config.toml
num_hidden_layers = 13
hidden_act = "swiglu"
moe_layers = [2, 3, 4, 5, 6, 7, 8, 9, 10, 11, 12]
normalize_top_k = true
positions = "rope"
parallel_block = false
init_mimetic = 0.5
optimizer = "muon_variant"
learning_rate = 0.000973
beta1 = 0.95
warmup_steps = 50
schedule = "wsd"
decay_shape = "linear"
final_lr_fraction = 0.0
dataset = "wikipedia_en"
Below are experts of layer 7 (counted from 0) of a mixture-of-experts language model. Rows are named router (the router's row for the expert), gate (a neuron's input weights, with its number), up (a neuron's input weights, with its number), down (a neuron's output weights, with its number) and show model dimensions 192-287. Each number is 128 + 32 x the weight over its row's rms, rounded and kept within 0 to 255.
After each expert's rows: a language model's description of what the expert responds to; "raises" lists some tokens whose logits its average output raises strongly, later layers aside. This comes from a sample of Wikipedia text that the model never trained on.

# expert 13
router [106 149 105 195 103 142 134 144 137  90 120  66 109 118  97 127 137 127 105 107  77 180  98 127 136 116 160 121 178 113 123 129 123 151 104 167 116  98 171 158 130 128  91 127 138 170 191  97  87 136 150 149 118  98  79 125 128 139 124  72 123 182 137 136 195  58 180 104 114 134 159 193 104 152 135 142 113 152 123  92 129 160  98 155 138 144  96 139  99 113 174  94 147  77 108 135]
gate0 [146 132 148 161 166 159  72 133 112 129  99 122 119 179  58 109 178 125 154 128 158 118 149 153  72 124 206  92 130  80 123 109 156 134 118 129 105 107 135 108 141 145  98 145 161 136 159  74 142 101 133 127 129 155 114 103 101 146 147 107 153 170 148  90 149 125 101 147 145  90 163 128 140 131  71 124  51 164  77 163 149 137 173 154 137  68 174  92 130 134 177  76  90 108  76 153]
up0 [129  57 148 118 132 138  59 100 126 153 115  88 120 121 135  66 118 107 150 142 114 101 136 131 125 118 120  97  92 173 123 112  92 147 100 142 125 138 119 162  86 134 191 121 113 154  90  72 114  71 136 142 178 107 102 103 156 114  30 216 143 114 175 141 136 117 163  96 122 105  94 184  87 121 131 162 209 143 152 126 190 134 125 104 151 143 169 132 111 131 153 133 110 116  99 132]
down0 [ 76  92 147 128 115 165  96 154 112 173  77 109 117 110 164  88 105 129  93  74 109 153 110 137 131 106 125 117 139 164 123 110 140 138  98 151  79 120 156 137 145  91 145  96 157 161 134 106 176  86 103 183 134 127 122 150 158  99 127  89 167  82 134  86 181 143  88 161 114  95 117 122 104 115 120 164 151 161 151 171 127 137 177  72 147 101  89 117 121 103  43 101 114 143 143 141]
Description: Single letters and accented pieces inside Spanish, Portuguese, Italian, French and Hungarian names: Solís, Alcalá, Giacomo, Cañadón, Arlecchino.
raises: " and", ",", " &"

# expert 24
router [151 141 127 160 139 152 162  90 144  77  77  81 139 117 101 121 104 113  73 127 142  91 109 183 115 111  82 121 135 126 158 103 151 177 171 137 149 131 123 103 189 149 153 196 111 156  90 133 145 122 170 116 128 123 143 160 119 144 162 141 144 127  95 138 112 116 185 110 102 161  57 128 190 126  78 152  84  78  72 109 162 152 131 178 133 102 148  89 140 120 107  67 111 131 104 114]
gate0 [167 104 149  74 120 112 114 147 107 194 131 136 125 171 140 142 144 151 136 101  91  98 122  89 134 144 142 142 104 110 122 142 112 120 135 153 100 122 164 116  96 100 137 105 172 127  68 195 105 130 147 125 150 125 163 148  92 106 171 120  65 176 140 115 147 103  45 141 120 125 133 111 136 110 165 161 111  80  92 175 132  47  51  99 122 122 161 169 193 124 107 102 139 160 172 109]
up0 [155 181 123  61 113 122 109  96  95 157 126  92 153  91 124  87 109 126  98 147 165 103 169 141  84  96 123  92 158  87 104 138 111 177 121  68 122 151 147  86  97 110  99 115 106  99 149 197 140 177 196 103  95 102 127 133 101 138 154 168 153  94 128 133 150 116 139  96 142 238 121 113 117 127 158 145 144 116  89 127 204 134  23 144 107 122  87 159 119  87 166 126  64 127 113  97]
down0 [166 129  97 114 153 132  89  65 153 163 132  53 125  90 170 106  66 136 145 132 119  93 104 100 140  77 132  84 105 112 143 131 116 173 147 126 104 119 104 198 142  63 143 128 164  86 150 144 125 145 167 150 128 107 151 205  79 131 142 162 131 111 126 121 150  96  99 130 148 167 113 127  61 131 133 197 107 139  88  98 147 151  67 118 137 139 133 117 130 143 130 110 112 148 116  68]
Description: Final pieces of surnames, place names and ordinals, such as Meredi-th, Winstan-ley, Kelms-cott, -ville, Street, fourth.
raises: ",", " &", " and", "/", ".", "-"

# expert 21
router [168 144 112 119 145 138 145 186 109 121 103 151 115 160  65 119 130 167 153 116  68 189  51 111 145 131 112 134 144  45 106 142 110 150 148 141 155 149  95 165  68  91 129 120  96 161 170 145 160 114  93 165 118  86 176 123 119 126 101 107 130 127 118  95 165  66 128 138 150 155 155 156 122  88 114  81  96 194 122 127 124  88 155 157 118 162  88 111 119 131 139 143  49 154 158 181]
gate0 [141 175 165 129 129 144 124 142 121 103 103 137 138 141 133  97 164 146 104 124 132 115 162 163 185 129 197 171 109 122 160 129 194 146 140 118 147 127  75 110  92 176 161 161 135 118  73 116 160 113 109 138 132 122  96 157 112  79 143 107 159 145 155 135 123 126 164 160 158 165 142 112 177 189 179  89 226 124 148  75 171 156 115 132 119  85  80 172 134 122 126 126  52 176 128 115]
up0 [144  71 152 153 202 161 118 135 138 135 165 154  78 121 176 152 138 141 147 147 113 161 117  50 128 103 113 151 170 134 163 200 113  79  98 106 122  72 177 121 168 109 123 131 177  95 145 142  91 115 109 107 136 102 168 127  86 141  74  90 167 131  99 208 109  72 122 143 136 227 169  99  99 128 140 104  81 125  93 127  78 144  58 157  95 219 122 150 136 139 125  98  72 133 169 169]
down0 [152 110  88 144 125  90 157 175 117 156 145  76  95 134 142 122 120 137  99 135 162 101 126 146 152 155 109 110 200 147 125 162 193 141 202 117 112 157 128 128 140 154 135 130  96 135 100 172 124 108  96 183 135 136 115 119 138 169 115  53 180 116 129 135  74 116 105 131 125 137 122 136 146 182  81  90 105 131  92 112 136 165 161 119   0 103 121  98 133 116 111 126  92 110 143 128]
Description: Sentence-ending periods, colons after infobox field names, list-item dashes and == heading markers, like District: Southern.
raises: " In", " The", " It", " There", "\n", " After"

# expert 19
router [140 137 111 146 110 171  99 119 113 125  81 143 169 162 123 107 123 162 133 119  81 115 123 175 115  91 149 137 108 104 145 126 112 163 104  90  92  82 195 173  93 168 133 123 122 171 126 168  79 177 114 120 123 104 181 151 116 129  97 144 166 120 158 138 149 111  78 110  82  81  67 178 143 150  98  98 134 116 162 118 163 155 122 144 153 104 147 129  99 103 127 125 211 113  93 123]
gate0 [ 56 161 100 119 103 140 159 152 110  90 147  91 132  88 154 138 110 157 190 143 135 130  74 157 168 209 104 114  98 125 149 119 166 107 126  88 165 134 108 143 111 125 137 118 146 142 125 132 115  94  93 113 137 119 117 127  95 128 117 157 184 118 148  85 137 146 148 144 114  79  66 166 145 103 138 108 198 165 152 100  65  74  85 139 124 116 129 181 173 144 105 105 107  92 203 125]
up0 [112  80 120  74 127 138 114 129 120  75 101 138  63 135 132 141 148 112 140 123 123  70 108 133  98 117 140 158 107  96  69 128 121  80 103 105 133 109 155 161 141 144 125 108  91 134 186 145  94 199 128 106 157 145 121 160  63 138 103 234 178 135 141 153  57  54 162 123 143 176 123 152 115  81 147 144 154  87  97 138 182 134 153 118 132 117  79 129 102  89 154 106  86 125 162 110]
down0 [126 177 193 133  77  87 194 112  93  85 110 212 121 143 122 170 152  88 137 149 113 125  66  85 110 164  40 155 101  97 104 138 144  89 141 112  98 121 140 160 105 124 143 115 128  80 120 112  80 100 147 117 115 134 173 105 131 147 113 137 131 130 140 112  76 116 157  85 155 153 136  98 157 140 129 149 154 110 155 137 114 207 118  84 135 122 163 165 126  77 138 115 120  94  95 190]
Description: Commas after places, dates and clauses, and word-final s or es: Spurn Point, Yorkshire; February 1, 1986; Cursed; Olympiacos.
raises: " including", " but", " which", " and", " ", " while"

# expert 18
router [147 165  99 118  94  91 148  96  81 172 101 156 172 151 153 125 139  84 115  72 113 126  68 132 144 145 178 104 178 131 176 131 141 114 121 128  97 127 135  98 105 127 117 107  93 122 106 119 141 148 122 124 130 121 124 134 114  79 120 115 157 153  70  99 125 137  75 151 102 123  72 145 132 100 110 151 149  99 221 125 161 192  89 124 115 168  76  57 123 128 169 121 114  90 162  77]
gate0 [107 138 133 128  75  74 174 163 116 141 108 107  97 109  94  71 121 120 180 135 204 129 166 170 111  98  99 136 116 154 126 202 188  97 154 138 129 123 120 107 179 114 163 145 147 123 157  91 168 144 141 103 137 159 147 170 184 187 154 107 129 112 136 146 159 124  94 160 103 209 122 137 108 135 151  97 147 146 112 130 100 193 176 101 168  96 149 144 140 139  99 134  93 109 184  98]
up0 [110  72 165 180 149 170 146 105 111 100  18 134 133  91 136 189 159 115  56 114 102 127 102 109 130 147 217 110 163 165 117 119 102 135 127  69 109 108 191 136 170 138 144 130 133 134  87 119 142  97 119 161 128 103 139  93 181  45 130  77 185 109 115 135 125 122 145 154 101 169  50 133 148  91  94 121  87 124 146 110 155  63 109  99 103 144 107  93 120 152 121 150 136  97 117 154]
down0 [122 144 120 174 166  87 122 128 162 122 122 127 167 135 115 143 172 105 114 152 160 180 118 118 157 140 132 133  97 153 141 148 167 172 130 150 127 176  83 101 116 119 136 116 133 100 105 113 113  88 174 124  96 106 130 111  32 132  56 113 141  98  77 136  99 110 161 125 132 174  93 144 140 160  92 161 119  72 144 147 195 117 143  96  93 129 174 173  83 122 103 146  73 164 132 110]
Description: Line breaks, opening parentheses and quotes, slashes and hyphens joining items in tables, lists and titles, like Scooby-Doo, R&B/Hip-Hop.
raises: "A", "H", "from", "I", "In", "P"

# expert 28
router [176 149 141 140 124 140  78  98  71 164 167 101  65  65  80 143  90 116 132 146 130 160 139 124 134 119  93 139  81 140 131 125 146 147 157 172 104 125 163 129 108 137 174 133 125 130  75  85 188 107 143 113 116 129 175 135 131 154 164  87 144 125  94  97 144 131 128 145 152  60 169  95 143 122 101 112 126 114  84 102 100 175 146 134 129 162 145 174 159 103 139 164 137 211 113 141]
gate0 [151 139 183 164 153 141  98 120 131 117 101 106  93 111 153 129 122 134 127 125 149 126 118 194 163 140 168 128 102 173 131 111 148 169 111 120 105 152 132 190 105 159 182 144 133 136  74 116  74 116 178 216  69 141 134  80 131 126 192  93 109 102 207 197 156 102 120 109 140 147 162  92 136 121 128 132 177 127 121 151 114 106 124 162 132 153 161 162  77  89 102 105 137  86 117 186]
up0 [174 117 145 141 113 163  88 135 145 179 133 140 119  66 133 135 148  98 144 136 142 160 151 102 142  58 147 160  80  93 103 108 158  71 127 232 141  53 148 147 165  15 154  99 145 118 124  84 111  94 131 119 183  98  96  99 105 131 185 121 144 146 117 169 146 116 116 128 116 108  52 138 178 130 155 119 183 135 104 134 131  95 126 155 150  82  41 122 138  84 191 128 172  87 135  81]
down0 [188 163 105 103 121 183 147 186 176  71  98 132 126 127 103 170  56 128 175 105 107 137 109 162 140 116 124 109 126  90  92 109 156 149 167 120  98 140 142 104  90 143 106 147 130  74 116 140 145 109 184 123 156 101  58 121 159 105  77 122 143  75  58 120 192 138 128 140 133 123 151 124 123 136 113 146  79 145 108 108 158 152 162 164 209  63  94 177 107 150 101 163 144  94 164 133]
Description: Concrete nouns like water, fire, tree, forest, and endings ed, ing, ade in botany and species descriptions: leaf blade, tinged, shrubs.
raises: ",", " and", ";", "-", " of", "."

# expert 17
router [119 127 143 105  88 103 128 109 155  91  95 150 128 167  82 109 123 189 148 152 111 176 102 147 123 131 163 103 107 164 122 142 107 148 159 115  87 132 116 128 105 146  40 129  68 160 111 124  73 172 130 119 100  69  96 170 139 146 130 139 117 115 112 114 113 190 136 107  94 142  86  66  85 173 125 145 115 145 107 169 176 171 117 106 129 104 154 119 117  67 135  74 141  98 194  64]
gate0 [121  89  86 100 139 170 113 114 128 119  82 144 129 161 123  95  71 149 128 127 170 164 124  79 105 125 157 177 107 102 121 142 131  99 159  61  77 114 112 128  93 152  79 113 137 117 115 123 108 131  88 237 125 127 117  88 105 160 117 113 118 166 178  95 104 121 157 111 189  85 166 108 129 138 132 133 128 161 129 149 133 143 114 125  60 168 149 111  88  91 149 130 111 157 123 145]
up0 [136 125 116 140 102  98 124 177 153  67 154 170 155 119 156 146 158 139  89 166  17  97 106  92 136  61 161 117 123  82 158 151  77 151 116  84 112 159 184  59 171 192 121 153 110 166 146  63 145 162 154 104 126 182 147  95 154 132 176 122 118  73 122 172 151 162  86  79 114 157  74 204 125 148 171  68 147 131 157  97 101 158 134 100 111 202 172 157 100 157 123 171 131  79 149 146]
down0 [105 156  65 125 139 123 128 170 162 155 119 129  95 151 198  97 171 153 151 122  90 169 153  98 149 104 150 144 113  99 107 131 122 120 124  85 119 114 121 152 132  97 143 134 105 136 121 102 169 158  94 120  90  94 122 160 141  56  79 111  43 102 125 158 142 127  75 134  90 222 125 171 154 133 106 124 120 164  77 135 134 151 146 140 141 155  99 132 151 129 119 162 134  95 217 121]
Description: Word-internal fragments and prefixes split from longer words, such as al in stand-alone, de in Predecessor, pro, un, ille.
raises: "er", "t", "y", "s", "it"